Weights of a small mixture-of-experts language model, trained from scratch on English Wikipedia.
Size: 9 layers, width 256, vocabulary 8192, 25.1M parameters.
Training: a variant of Muon for the experts, 394M tokens, 6760 steps.
Below are experts of layer 5 (counted from 0) of a mixture-of-experts language model. Rows are named router (the router's row for the expert), down (a neuron's output weights, with its number) and show model dimensions 0-127. Each number is 128 + 24 x the weight over its row's rms, rounded and kept within 0 to 255.
Before each expert's rows: "comes before" lists some tokens at least twice as common just after its tokens as in all text. This comes from a sample of Wikipedia text that the model never trained on. Tokens count by the router's weight.

# expert 1
comes before: ",", ".", " |", " of", " and", " in"
router [139 159 128 147 118 128  89 137 124 103 155 104 110 147 127 146 148  86 187 154 121 122 145 100 115 146 128 129 112 107 124 171 120 169 140 118 100  96  89 128 127  94 111 112 138 105 131 146 110  82 115 142 149 162 149 114 110 123 110 148 124 168 115 156 118 114 166 115  95 117 135 131 133 136 140 169 160  79 131 167 138 164  99 114 149 115 115 117 160 169 136  94 161 137 170 144 118 135 123 139 110 118 121  97 137 161  82 112 129 169 154 109 167 200 126 118 128 144 121 146 137 147 125 120 138 165 115 129]
down12 [121  86 140 128 113 115 102 143  81 118 134  86 126 122 113 133 156 122 132 115 134 147 167  93 136  99 105 131 114 121 116 126 116 142 165 145 125 145  62 155 165 122 120 132 155 206 157  98 120 178 123 155  83 129  88 149 132 113 134 130 134 122 115 102 106 118 183 141 126 124 152 142 122 141 155 156 122 166 108  80 111  87 134 141 157  88 133 125 133 136 115 133 132 151 116 135 149 123 127 159 116 111 127 135 146 137  93 138 147 105  98 176  94 125 110 160 139 146 150  87 140 157 135 126 176 117 143 144]
down13 [157 133 125 155 106 133 103 145 155 117 119 128  89 168 154 150 144 140 149 112 138 141 107 172 173 142 116 170 138 143 129 152 165  81 139 130 145 128  93 143 129 103 108  85  98 147 157 170  72 114 114 172 121 173 141 110 105 131 104 114 126 142 129 180 118 134 127 112 145 157 124 145 126 151  86 187  92 120 138 134 126 102  97 184 133 100 106 144  97 127 145 127 141 125 143 186 117 136 134 123  93 120 102  96  91 152 123 155 116 145 127 108  92 104 137 110 111  64 147 111 125 125 136 105 141 121 131 121]
down14 [122 141 153  87 112  88 108 125 134 130 119 113 160  93 119  95 139 133  73  93 156 146 153 137 174 104 155 126  96 147 133 144 110 149 152 111 116 172 156  97 133 128  86 141 121 120 108 141 146 178 167 141 146 114 130 139 131 116 142 121 161 136 126 163  94 167 130 115 175 160 127 120 113 118 127 147 127 117 115 102 129  82 166 112 165 129 153 161 177 112 130 139 157 164 134 104 138 162 159 137 139 141 121 127 116  81 107 140 144 151  87 141 124 182 117 160 107 122 146 142 123 130 123 113 101 118  87 170]
down15 [ 89 133 137 171 147 152  81 148 104 144 151 144 136 144 125 133 171 107 140 152 131 140 108 110 170 115 172 178 135 115 155 144  98 120 131 163 129  80 115  94 132 144 132 118 125 136  98 177 125 111 115 108 174 153 133 137 122 121 118 147 117 109 104 120  47 149 131 111 111 128  87  84 159 139 155 128 173 116 116 125  81 150 103 132  97 110 137 107 105 123 131 106 171 123 180 130 143 153 160 133 103 128 136 122 106 108 125 133  77 122 115 120 117 120 166 148 105 114 106 135 148 220 135 132 117 143 150 137]
down16 [137 155 159 147 159 138 117 153 113 172  72  57 133 150 123 120 137 142 117 103 120 126 162 152 122  97 146 151 150 135 140 182 124 154 140 159 124  98 145 120 154 123 159 147 139 118 156 128 129 132 136 178 109 140 106 138 108 114 109 107 136 107 140 114 101 144 108 146 140 108 158 147 132 126 100 137 123 143 118 149 118 120 129  95 153 178 115 140 106 114 158 197 151 127 148 115 128 118 140 176  77  90 130 116 169 128  94 129 123 124 147 157 108 171 125 162 175 134 118  90 110 137  64  90 111 121 117  93]
down17 [ 88 174 127 114 120 161 149 111 155  85 159 139 114 104 121 145 121  95 135 105 104 119 145  79 123 123 145 109 118 140  87  75 157 150 101 114  86 110 123 135  90 106 181 144 111 127 119 151 146 156 127 154 116 151 120 167 140 114 141 142 148  98 106 100  88 134 161 100 140 115 166 120 112 134  93 104 100 177 131 132 121 106 145  71 129 106 103 115 103 126 139 144 136 155 139 148 131  91 112 122 126 141 147 146 162 122  96 122 187 114 163 134 153 138 133  81 166 125 100 138 125 101 101 129 127 141 117 134]
down18 [ 92 128 126 158 113 133 132 129 120 140 149 141  97 145 132 113 129 173 100 120 147 164 127 116 138 173  87 176 121 119 149 147 101 161 117 148 102 119 114 140 168 131  96 118 125 154 130 136 119 100 166 162 133  98 108  98 106 121  96 127 112 108 138  69 129 163 126 120 120 161 132 151 163 120 153  97 100 143 127  95 146  95  95 140 108 133 136 158 119 104 167 128 111 136 103 141 109 130  67  94 130 146 117 126 135 126 169 141 153  91 129 145 162  92 157  46 156 116 137 115 150  97 152 125  99 106 143  89]
down19 [158 146 104 157 106 120  91 145 169 146 133 135 142  98 164 124  99 114  97 127 125 139 154 103  99 159 117 115  91 115 109  83 126  98 123 139 125 113 130 129 109 150 110 135 112 120 131 131 160 114 160 159 148 161 124 133 125 124 130 147 136  97 116 145 165 120 106 135 120 144 124 147  24  79  71 160 122 119 120 187 177 101 107 187 102 126 126 133 124 126 132 140 121 129 163 153 140 113 131  90 152  92 180 121 118  82 133 149 117 115 123 140 169 145 138  90 152 139 132  62 132  92 123 128 126 167  97 140]
down20 [153 146 103 131 152 142 157 113 106 160 160 150 115 109 144 105 156  90 144  91 113 121 175 103 103 115 142 112 147 131  87 167 105 137 113  85 127 114 138 148 122 122 104 151 115 131 183 107  99 160 149 140 120 131 132 146 136 101  96 147 153 176 158  74 170 124 123 144 127 155 101 155  89 130 120 135 125 163  90 127 100 113 168 120 134 133 117 129  75 133 132 111 145 140 112 114 103 125 156 122 135 105  96 142 155 142  71 158 146  90 163 153 158  85 143 130  89 149 143 155 159 133 129 152 122 158 130 131]
down21 [101 138 136 175 106 103 125 132 141  98 108  81 111 110 156 149 151 162 148 155 117 116 156 124 145 148 149 101 115 121 149 118 215 103 107 105 116 118 122 161 132 115 131 160 114 136 106 136 142 119 130 129  92 107 110 122  91 105 151 123 129  91 103 108 112 145 148 127 144 161  80  96 141 167 157 147  95 156 127 134 145 146 125 136 142 167 137 104 118 125 127 115 122 132 123  94 125  97 140 156 118 154 109 113  97 118 117 146 170 133 136 140 108 154 171 126 111  94 125 113 108 112 154 134 120  98 141 145]
down22 [155 146 121 163  86  57 157  93 120 148 103 113 141 141 110 111 165 162 138 115 142 124 119 125  96 101 154 132 130 146 179 119 100 158 136 170 130 142 102 167 118 153  98 149  78  95 144 162 139 102 168 149 106 140 103 116 127 164 101 137 179 161 133 121 137  86 144 112 154 144 204 182 175 169 137 107 196 151 147 110 180 133 126 132 153 159 134  55 107 109 158 113 118 121 114 141 140 125 104  98 121 156 125  93 135 120 120 135 136 112 131 138 133 123 123  92 108 154 119 145  91 122 159 133 125 145 116 106]
down23 [115 135 112 119 127 136 108 104 143 134 117 157 125  89 124  97 132 137 139 166 130 125 125 110 168 125 170 152 128 173 153 124 131 118 145  95 122 111 104 117 110 130  60 118 134 190 136 119 131  72 133 137 158 128 133 109  79 170 151  92 128 150  99  90 147 132 102 115 107 131  81 151 158 163 113 155 139 123 168 130 137 106 126 111 169 131 124 100 118 149 107 162 133 211 116 152  94 123 130 132 122 145 158 161 123 121 151 147 121 113 113 179 101 138 107 108 154 133 137 117 125 130 128 142 130 119 113 149]

# expert 4
comes before: "\n", "-", "|", " The", "==", "The"
router [138 103 133 103 135 142 117 143 134 107 106 119 160 116 145 110 118 119 202 148 126 149 134 125 114  90 138 160  95  72  98 138  98 151 120 124 157 145 164 150  73  82 144 107 149 101 100 140 146 137 134 111 124 106 133 156 124  92 147 115 169 137 127 105  94 130  83 122 118 134 149 142 153 142 104 147 121 110 157 129 160 120 191 117 134 105 120 123 107 104 121 141  90 132  89 150 117 102 118 153 112  99 139 111 151  99 126  87 131 112 112 143 107 112 116 138 162 107 145 114 140 150 119 141 162 106 124  70]
down12 [141  96 103 105 136 125 142 120 165 122 113 134 112 147  96 160 113 128 158 101  86 134  94 122 162  98 165 107 149 156 136 146 108  85  86 127  98  87 104  97 140  92 127 118 121 123  72  99 128 117 145 150 123 129 142 159 147 170 147 110  90 100 136 140 125 155 163 126 103 108 157 148 138 104 177 106 126  98  93 148 140 131 110 101 156 162  59 155 154 129 165 139 163 156 109 122 123 134 126 113 162 179 123 110 112 148 142 123 165 123 149 146 146 152 146 140 158 148  84 163 107 146  64 144 100 128 140 102]
down13 [117 167 134 158 108 163  79 112 149 123 116 137 154 139 137  99 167 103 115 121 130 149 144  91 150  93 131 148 120  85 155 136 175 138 130 124 165 131 165 124 124 123 126 160  95  78 116  95  89 139 141 138 104 116 136 150 163 151 165 116 104 137 121 108 139 130 140  90 168 108 126 125 106  88 149 135 138 111 113 127 154  69 161 150 149 103 136 149 115 126 113 125  87 171 119 131 121 124 120 116  97 154 148 133 130 139 133 118 167 169 123 150 124  89 143 129 112 112 137 111 134 150 156 104 111 165 151 110]
down14 [148 174 124 188 163 119 104  87 133 163 166 141 104  98 115 130 135 129  78  84 130 152 138 138 141 126 103 175 107 144 132 116 121 172  91  99 159 154 123 100 120 150  98 105 140 101 164  78 109 165 124 144 147 121 124 160 151 110 149 118 192 147 135 161  81 140 126 155 141 134 128 146 116 138 146 125 126 125 113 160 123 134  73 104 163  98 151 127  95 168 174 129 135 143 134 151 104 159 118 122 125 123 126 129 109 133 139 121 145 116 102 119 127 121 127 117 134 135 107 140 136 110 116 115 147 138  97 108]
down15 [104 132 120 123  70 167 118 125 126 123 139 114 101 133 149  99 143 122 115 166 106 101 149 135 129 109 134 121  94 134 192 113  96 100 112 144 141 112 102 107 146 179 140 191 116 119 141 144 128 134 123 123 173 117 121 119 156 115 148 156 142 121 100 102  95 138 104 126 163 115 144 130  67 120 146 129 132 126  87 103 103  93 113 125 137  70 129 141 173 157 128 114 148 140 161 117 115 134 169  85 145 131  97 127 141 141 119 151 178 127 135 142 112 173 151 119 130 106 137 135  72 131 161 111 122 127 112 103]
down16 [198 131 120 115 125 147 158 155 115 132 124 127 125 131 106 111 132  96 149  86 121 139 118 162 112 134 121 168 123 154 142  97 146 136 142 102 181  78  93 117 148 101 114 171 143 154 108 151 123 141 118 118 148 152 157 139 163 131 132 113 118 117 157 131 120 150 146  92 160 105  59 112 157 125 162 140 101 101 155 142 106 108 101 147  93 118 183 151 111 138 153 112 128  48  91  93 137 141 105 155  87 132 115 143 165 112 118 126 137 126 123 104 127 152 130 139 129 113 158 122 127 143 110 136  91 116 125  96]
down17 [156  87 167 141 107 155 156 163 119 173  92 174 105  98 134 121 116 139 161 158 148 136 123 123 141 143 122 132  87 136 182 115 178 128 141 144 132 141 141 134 150 192 143 105  87 133 116 137 110 145 124 120 136 154 121 139 132 142 156 107 128 179 112 100 133 111 178  93 101 138 180  78 117 113 121  87  85 125 127 179 158 138 147 135 166  81 106 113 124 152 116 123 104  81  86 115  99 125  91 130 144 142 108 145 168 150 156 124 168 126  93 141 110 142 145 124  89 136 113 116 174 133 130 152 131 131 124 155]
down18 [ 74 148 138 121 115  72 127 147 167 121 119  87 163 160 136 141 159  89 135 144 129 117 110 137 122 131 117 157 110 128 125 118  89 161 157 132 159 117 159  98 118 208 116 125 115 159 122 130 139 135 124 122 148 116 155 128 127 103 133 144 102 169 110 126 163 142 123 119 129  96 137 120 167 149 136 120  66 155 184 140 109 121  89 146 143 120 107 153  78 118 161 103 132 141 110 121 106 147 108 119  93 119 140 113 129 108 123 129 130 151 125 132 140 122 120  99 101 132  79 124 163  94 139 116 113 141 128 135]
down19 [161 151 114 120 153 147 127 105  97 165 170 135 130 130 114 175 156 131 136 122  87 142 148 158 147 152 120 157 173 110 147 128 159  95 164 107 141 112 121 160 147  95 145  93 107 139 128 134 147 120  99 159 116 160 147 101 135  82 144 147 106 126 118 161 116  99 129 136 167 131  93 124 159 108 134 114 140 133 116 117  84  99 142 143 135  99 138 117 155 104 123  99 127 128 136 117 146 115 118 147 133 136 101 142 124 140 106 154 150 121 144 106  87 128 154  58 115 132 100 110 117 147 144 133 130 157 170 146]
down20 [109 127 154 129 108 148 138  97 140 107  66 156 133 130 146 103 128 123  96 139 122 120 173 107 102 157 133 102 123 129 123 148 142  90 110 143 162 130 155  89 146 148 135 162 122 134  74 168 142 143  87 155 110 131 123 102 113 173 134 119 132  93 125 113 151 175 116 104  94  74 117 144 157 100 167 129 148 118 129 195 164 113 131 129  40  65 143 164 120 121 114 110 114 149 166 100 111 134 128 120 127 133 131 138 128 113 105 108 133 111 136 162 119 124 166 101  85 133 153 130 119 111 134 131  75 109 156 121]
down21 [141 105  91 111 108  98  87 109 131 110 117 122 154 105 122 146 139 102 117 102 101 159 121 105 131 114  67 153 147 137  90 171 135 176 168 125 113 141 112 109 133 106 137 113 111 142 103 145 150 146 125 119 166 123 129 124 186 129 143  84 134 119 164 153 157 149 136 147 173 128 152 133 123 124 148 137 149 141 101 147 124 162 104 142 122 104 190 129 123 125  76 106 111  78 178 125 123 151 130 114 166 147 131 158 149 112  94 120 124 176 114 109 140 115 131 150 117 146 135 146 135 122 145 130  85 105 120 139]
down22 [115  54 103 137 144 130 159 108 102 114 115 131  97 101 133 150 114 107 133 108  98 151 124 128 153 135 116 129 159 103 141 150 149 128 147 145 135 129 134  96 179 107 118 133 140 138 160 140 121 155  95 102 121 141 115 136  73 121 124 147 121 139 100 125 136 127 168 125  88 143 148 151 194 106  91 124 151 122 166 165 120  98 102 106 163 164 123 197 130 149 159 132 123 131 149 117 127 141 107 165 123 126 117 123 125 116  94 150 134 155 138 103 158 123 142 109 133 130 122 140 106 126 120  97 128 138 103 144]
down23 [181 134 122 152 111 132 105 115 145 150 124  87 109 129 138 125 168 144 124 131 147 142 146 128  79 184 128  76 118 110 136 157 132 153 172 142 124 159 144 136 135 128 124 122 144 116 133 146 127 145 116  99 172 168 120 159 132 156 147 139 109  97 131 129 147 122 115 164 131 155 147 147  72 142 127  98  91 134 116 145  94 104 111 151  99 156 125 169 136 121 131 157 118 113 148 151 171 143 142 157 149 109 168  95 105 107 127 127 183 129 196 123 159 125 126 160 137 111 132 143 101 160 152 164 141 169 131 148]

# expert 3
comes before: " ", "1", "2", "3", "4", "6"
router [132 132 162 126 151 142 151 118 137  76 153 122 133 135 152  79 122 180 119 135 173 162 121 148 139 127 139 135 161 129 151  99 194 130 141 144  85 154 163 136 141  87 111  94 124 128 140 159 132 109 160 131 157 126 107 149 143 108 133  61 164 105 115 120 155  74  84 111 182 185 157 133 153 144  94 119 115 139 120 129 134 112 140 140 136 159 147 131 101 111  95 114  99 121 162 114 136 111 106 152  85  84 154 115 139  96 131 131  83 129 159 156 122  80 150 128 138 118 170 112 148 105 140 131 109 155 139 172]
down12 [168 124 143 154 148  85 156 103 125 127 117 117 133 133 151 168  76 114 130 134 138 137 101 118 146 136  92 117 168 141 108  99  90 125 134 152 133 169 134 131 151 109 149 109 134 124 116 117 151 138  88 106 134 186 137 100 125 104 134 153 113 153 130 113 131 128 113  70 120 134  71  99 139 146  81 140 131 152 144 139 126 131 136 182 131 137 115 170 148 136  93 160  91 135 110 166 177 156 140 153 113 129 117  77 138 124 103 128 103 181 109 151 138 128 145 141  91 137 127 125 160 152 131 136 110 130 166 111]
down13 [103 145 132 129 148 122 122 116 117 148  92 148 125 139 160 117  96 110 159  96 128 114 112 107 120 107 145  84 165 129 128 112 144 145 121 113  98 158 164  90 123 147 119 130 136 116 133 121 141 155 101 145 126 139 112 126 125 111 138 145 107 183 133 121 138 163  97 126 132 156 170 115 117 120 112 122 131 123 104  82 153 148 170 114 161  49  59 137 145 108 153 149 105 116 119 130 126 112 115 135  56 161 116 156 111 130  74 111 171 127 150 135 107 122 155 131 137 108  92 165  81 103 146 167  74 138 136 131]
down14 [139 121  94  86 122 102 125 116  93 136 144 119 171 102 134 150 132 149 161 101 141 114 108 130 101 129 144 112 137 137 128 153 156 148 104 156  83 126 159 107 119 129 102 137 130 116 100 118 159 133 134 139  81 123 167 108 129 146 169  77 116 159 116 132 135  55 134 147 136 107 124 137 151 106 145 159 146 121  89 124 148 164  86  95 116 149 123 111 155 144  95 136 132 147 120 122 168 129  86 129 132 123 104 127 134 111 141 101 124 130  84 142 141 170 140 155 139 131 129 165 134 119 121 110 168 119 178 131]
down15 [149 111 119 115 151 108 128 139 169 167 125 123 123 152 118 120 140 131 125  96 160 119 163 146 136 116 108  81 108 119 144 147 112 127  98 133 155 128 109 108 133 128 127 133 144 133 165 110  69  85 114 128 156 173 115 129 111 130  75 159 109 109 139 152 122  79 151 152 152 106 116 106 152 113 103 150  93 120 160 101  93 160 167 105 143 145 138 157  74 114 126 136 125 126 142 103 163 180 169 148 140 151 160 129 123  91 113 141  98 130 150  93 108 140 130 145 101 142 122 147 135 179  94 159 110 133 128  97]
down16 [ 98 138 148  98 181 120 132  96 161 109 144 123 113 135  66 128 138 107 134 113 135 145 128 133  80 118 108 123  97 134 141 135 133  92 103 126 117 191  98 161 128 108 147  99 137 126 125 171 138 137 100 141 116 134 128 119 148  89 150  91 112 133 128 126 142 117  94 110  96 150 142  87 158 131 121  93 135 104 125 129 128 129 170 162 122 127 160 135 139 175 115 133 142 137 156 143 117 109 123 107 147  85 116 151 118 136 117 177 148 114 100 136 101 125 134 107 121 137 148 114 132 138 162 143 140 100  93 104]
down17 [139 137  96 162 151 161 165 172 127 122  92 101 129 130 130 147 151 129 124 153 141 120 127 110 102 144 110 118 124 111 156 147 126 117 142 168 137 154 100 137 136 157 146 128 149 107 106 153 111 113 114  97 129  86 139 100 127 134 131 136 133 103 122 106 151 170 162 132 191 130 128  95 159 149 121  87 131 135 108 130 180 166 119 138  95 128 126  99 145 118 101 130 116 120 150 135 112 156 141 203 109 127 162 101 175 144 152  93 203 162 110 141 104 148 149 121 147  93 188 160 147 103 165  99 138 138 149 131]
down18 [142 147 123 154 143  96  76 146 144 126 172 131 170 112 123 172  88  80 165 141 130 136 106 143 168  96 152 145 120 131 135 158 141 138 132 124  93 120 150 103 183  79 122 153 110 116 101 119 128 106  95 151 140 147  92 165 124 106 118 165 120 150 123 134 124 156 173  86 106 140 151 141  94 130 129 170 143 151 132 120 114 143 129  82 163 153 115 104 149 125 167 167 145 151 130 134 176 122 116 126 128 106 104  91 161  78 135 103 131 164 126 135 106 156 122  92 151 122 102  85 144 135 120  97 128 144 129  99]
down19 [164 150 125 120 103 108 103 155 102 102 134  79 126 142 111 154 139 156  92 145 164 147 112 124 108 129 125  82 128 131  81 158  78 135 152 121 120 146 134 158 164 164 112 123 121 141 109 163 137 167  90 133 132 162 160 159 132 120  74 106 161 139 127 160 157 127 137  85 108 133  93 139 111 176 135 127 134 148 122  83 140 112 119 120 132 105 144 151 165 157 137 116 137 124 101 166 120 160 113 114 109 121 147 139 116 137 109 130 141 126 110 134 141 136 159 108 107  91 115 133 103 132 137 117 129 129 145 133]
down20 [113  85 143  93 109 125 118 138 134 110 141 115  89 173 186 160 104 139 132 106 146  90 110  80 100 124 151 144 141 127 130 105 164 149 156 154 163 185 141 143 122 131 154 136 110  93 114 148 154  99 108 118 171 134 151 115 129 184 130  90 113 142 112 144  86 115 120 129 116 153 100  75 103 146 135 123 137 114 127 150 103 102  86 175 134 151 126 156  86 119  91 126 180 119 159 143 140 150 122 120 136 109 129 121  72  68 152  75 165 121  94 155 178 105 155 167 123 114 123 129 121 153 149 130  81 121  78 156]
down21 [ 97 116  68 108 173 135 105 133 102 104 107 131 147 138 119 127 128  91  91  89  99 168 146 117 155 133 135 123 158  78 113 134 118 109 110 139 141 135  95 118 158 163 181 119 115 132 149 148 146 119 112 161 125 176 116 132 118 113 121 132 107 124 112 136 111 130 136 139 113 151 140 151 161 116 166 139 113 152 119 168 131 122 145  95  96 112 110 140 116 121 152 124  71 142 116 169 108 113 113  67 135 135  71 103  96  85 145 100 123 154 160 119 110 117 102 123 136 131 141 145 157 136 134 144 140 178 110 158]
down22 [169 143 112 157 153 167  70  87 115 123 110  93 124 111 137 111 117  80 143 111 126  97 145 156 156 152 169 144 126 145 111 169 135  97 105  93 153 114 131 107 110 164 130 155  94 119 134 174 169 121 122 120 131 141 114 111 147 115 130 166 110 154 162 117 146 139 145 141 125  93 168 122 121 107 122 156 112 132  92 136 148 104 137 130 135 117 122 131 140 108  86 116 122 124 142 127 136 140 146 115 105 121  97 141 144 125 147 154 129 101 107 133 153  88 117 145 123 152 156 125 113 210 108 117 150 134 108 125]
down23 [164 154 135 121 133 103 150 104  88  91 137 115  90 138 150  92 155 113 113 127 100 138 144 128 121 123  81 156 109 111 131 175 112 145 135 126 116 131 108 117 145 126 118 137 141 126 105 116 121 101  99 140 131 134  87  93 117 145 126 171 111 140 147  75 125 171 154 114 137 119 141 139 136 155 172 127 149 118 166 157 134 120 104 148 161 132 150 137 116 124 167  99 125 138  68 152 119 144  99 144 143 107 160 113 141 125 156 109  78  97 137 163 106 149 130 114 124 140 115 139 136 145 140  90 114 141 130 104]

# expert 5
comes before: " the", ":", "0", " of", " a", "–"
router [174 103 101  88 129 154 122 122 113 135  99 161  87  91 124  84 151 170 154 191 119 158 145 133  94 104 153 119 105 170 167 122  79 111 138 130 169 112 122 123 163 120  90 116 132 147 124 158 145 132 126 138 112 121 145 145 100 172  86 125 128 126 137 148 155 121 120 143 139 138 128 115 141 125 117 102 129 111  92 112 100  91 148 158 111 122 144 129 128 149 135 114 148 137 141 111 131 135 158 124 148  88 138 111 170 137 132 133 138 142 102  74  82 104 126 124 114 128 123 130 133 131 144 139 144  96 170 136]
down12 [140 157 136 147 127 112 115 124 140 144 117 106 114  96  86 140 158  79  98 104 145 108 113 137 177 126 142 139 107 163 106 118 144 110  86 156  83 136 128  96 167 121 133 126 131 134 127 144 108 114 126 153 140 125 117 104 108 135 156 125 131 146  98  98 110 141 159 132 115 116 128  74 157  94  40 112 112 126 140 170  72 121 138 150 137  89 120 111 122 107 118 125 114  73 153  79 115 101  75 148 130 168 108 123 124 135 110 100 110 111 110 113 125 155 141 114 126 141 117 121 151 140 126 122 122 120 141 163]
down13 [129 148 150 137 121 117 140  98 152 139 139 149 107 178 124 126  97 154 142 165 143 168 129 118 121  91 163  94 146 125  83 108 159 148 144 128 131 140 168  81 122 101 126 128 134 148 122 159 153 174  71 160 159 158  80  82 151 107  73 111 134 112 122 133 135  99 103  95 121  96 129 176 137 143 159 107 151 147 152 143 126 101 154 165 118 132 142 115 160 134 135 103 130 172 155 141  91 136 154 135 132 169 131 120 117 132 106 163 130 167 126  97 101 135  89 127 120 156 128 103 122 133  79 143 122 149 122 117]
down14 [118 133 130 111 133 117  94 132 122  92 143  73 125 155 142 102 133 124 131 135 132 138 175 117 139 126 107 143 173 178 115 130 106 153 126  93 165 114 131 132 154 105 134 167 127 140 158 111 128 143 173 133 120 125 154 131 128 160  89 121 147 140 105 168 110 117 154 130 137  93 151 129 109 148 114  90 140 135 147 125 155 127  96 133 125  96  85 124 153 126 133 119 115 126 119 118 129 147 160 136  84 158 101 210 130 109  97 130 124 105  90 128 112 124 119 119 130 111 116  97 126  97 164  98 147 161 120 113]
down15 [139 100  82 127 151 120 106 113 124 121  95 136 132 186 154 147  84  99 169 115 114 146 143 132 139 125 111  95 110 107 144  87 139 167 128 130 126 145 116 167 146 119 164  83 132 158 121 105 137 169 144 101 103 123 140 163 117 142 140 148 112 206 137 135 145 130 105  97 103 130 145 168 128 117 130 120 106 102 114 136 140 117 103 136 129  93 129 132 128 158 113 124 133 113 112 114 149 140 144  90 121 168 164 137 110 131 150 139 119 171 129 157 163 141 134 103 156 135 135 113 189 123 137 109  91 137 181 119]
down16 [139 158 119 126  90 121 142  75 124 110 135 183 131 129 140 168 125 144 155 127 158 141 156  96 105 119 168 180 109  91 153 124 102 159 105 149 150 160 166 111 168 130 118 152 149 149 144 122 159 173 127 124 135 106 119 125 131 176 122 167 129 157  97 123 157 133 123 145 110 149 149 137 141 128 158 128 152 122 121  77  94  89 118 133 125 117 126 158 128 141 105 150  98 148 153 110  97 129  84 153 140  75 126 108 118 115 112 112 135 142 139 118 143 154 127 134  70  84 126 142 109 121 160 140 128 201  99 139]
down17 [151 126 110  84 155 138 112 159 140 136 126 107 144 145 116 139 170 127 164 117 111 121 107 143 131  89 170 152 112 148 134 131 136 136 156 112 104 167 152 170 161  93 129 118 105 122 103 141 111 135 145 101  82 125  90 113 125  73 116 137 138 174 101 114 121 119 146 135 139 141 133 115 154 135 137 163 159  87 160 176 113  98 101 123 176 142 171  97 137 153 151 115 185 151 110 126  78 142 125 168 165  95 153 135 103 130 136  90  84 164 117 112 116 134 123 100 119 111 179 144 152 134 129 152 129 144 160 105]
down18 [136 152 152 120 125 138 121  93 133 156 124 166 120 132 178 116 108  84 159 115 106 176 108 135 152 108 117 139 128 159 149 142 127 165 136 101 134 116 146  92 101 129  91 122 114 115 125 128 132  92 134 127 160  94 141 111 133 116 147 137 104 170 135 123 118  91 110 130 134 147 141 124 139 133  92 149  86 147 145  84 157 163 140 121 129 140 136 119 123 131 139 111 108 124 120  95 127 131 129 155 164 153 118 154 160 144 135 131 127 124 134 158 100 165 127 134 178  82 133 114 112 129 147 161  72 115 156 145]
down19 [117 120 136  87 129  57 108 101 133 151 160  92  98 117 131 134 130 110  97 147  73 119 104 117 128 118 132 135 118 146  97 138 145 108 162 144 117 148 117 127 187 136 154 110  96 105 131 136 106 144 156 185 146 132 120 149 102 141 135 164 148 108 145 141 133 139 145 143 119 152 121 107 122 127 155  85 104 131 106 110 170 140 130 120 162 114 107 106 121 147 138 119 108  97 114 101 121 131 147 124 145 119 102 132 146 119  95 148 129 112 159 138 156 151 115 157  93 119 112 161  79 168 115 148 127 146 161 134]
down20 [163 140 111 175 150 156 145 144 125 126 145 147 122 130 148 139 105 105 119 144 136 137 119 130 129  90 137 123 115  75 173  93 138 150 122  75  89  98 147 132 157 145 137 134 128 162 132 161 128  94 119 204  89  94 126 104 148  80  76 123 130 127 101 137 144 134  93 174 116 123 113 111 135  92  86 110 122 143  79 162 117 116 119 124 159 102 105 131 145 123 174 144 110 120 159  90 125 131  79 124 115 144 109 146 123 152 123 132 139 111 134 129 109 123 117 146 166 144 100  60 120 128 129  98 119 113 109 127]
down21 [143 112 148 127  82 149 100 172 145  95 128 144 113 120 114  48 142 144  96 167  70 156 142 152 126 138 145  97 118 124 112 102 137  79 149 139 137 118 107 194 122 150 109 116 114 165 116 148 110 129 124  92 143 163 126 119 145 111 155 117  88 128 128 120 127 136 164 115 142 135  86 134 119  72 118 129 132 122 133 138 116 128  92 117 138 116 132 117 145 122 101 122 137 121 155 116 177 162 130 103 130 121 143  93 156  92 132 141 146 134 124 125 136 147 159 147  79 131 135 110  76 142 123 162 135 117 146 102]
down22 [127 109  92 172 110  91 113 145  92 137  75 107 155 110 111 110 127 160  99 128 156 154 149 108 184 129  98 143 146  81  98 130 122  83 105 124 130 155 128 140 165 139 128 136  95 134 162 124  97 136 153 124 166 154 178 174 130 134 142 104 137 137 148 140  91 134 132 130 123 123 126 134 123 136 204 173 137 132  87 146 136 118 133 130 146 102  93 155  67 123 164  82 139 106 136 172 116  89  90 131 172 134 115 115  95 158 132 139 172 117 119 125 105  92 148  96 142 142 161 113 119 137 106  73 124 150 157 146]
down23 [141 110 116 133 127 107 119  97 129 115 151  86 157 157 118 111 100 131 153 167 101 162 103  96 121 132 127 123 137 100 110 143 120 106 133  93 113  71  94 103 112 159 106 139 128 188  85  97 148 124 112  92 128 129 131 159 109 139 125 121  79 132 144 164 154 107 114 106 152 142 114 113 133 126 123 139 155 131  82 138 143 112  95  85  77 128 159 192 122  98 126 156 103 131 126 110 149 184 109 140 157 164 112 144 140 105 112 108 126  88 127 128 127 153 121 153 169 142 137 112 162 145 115 127 169 142 126 138]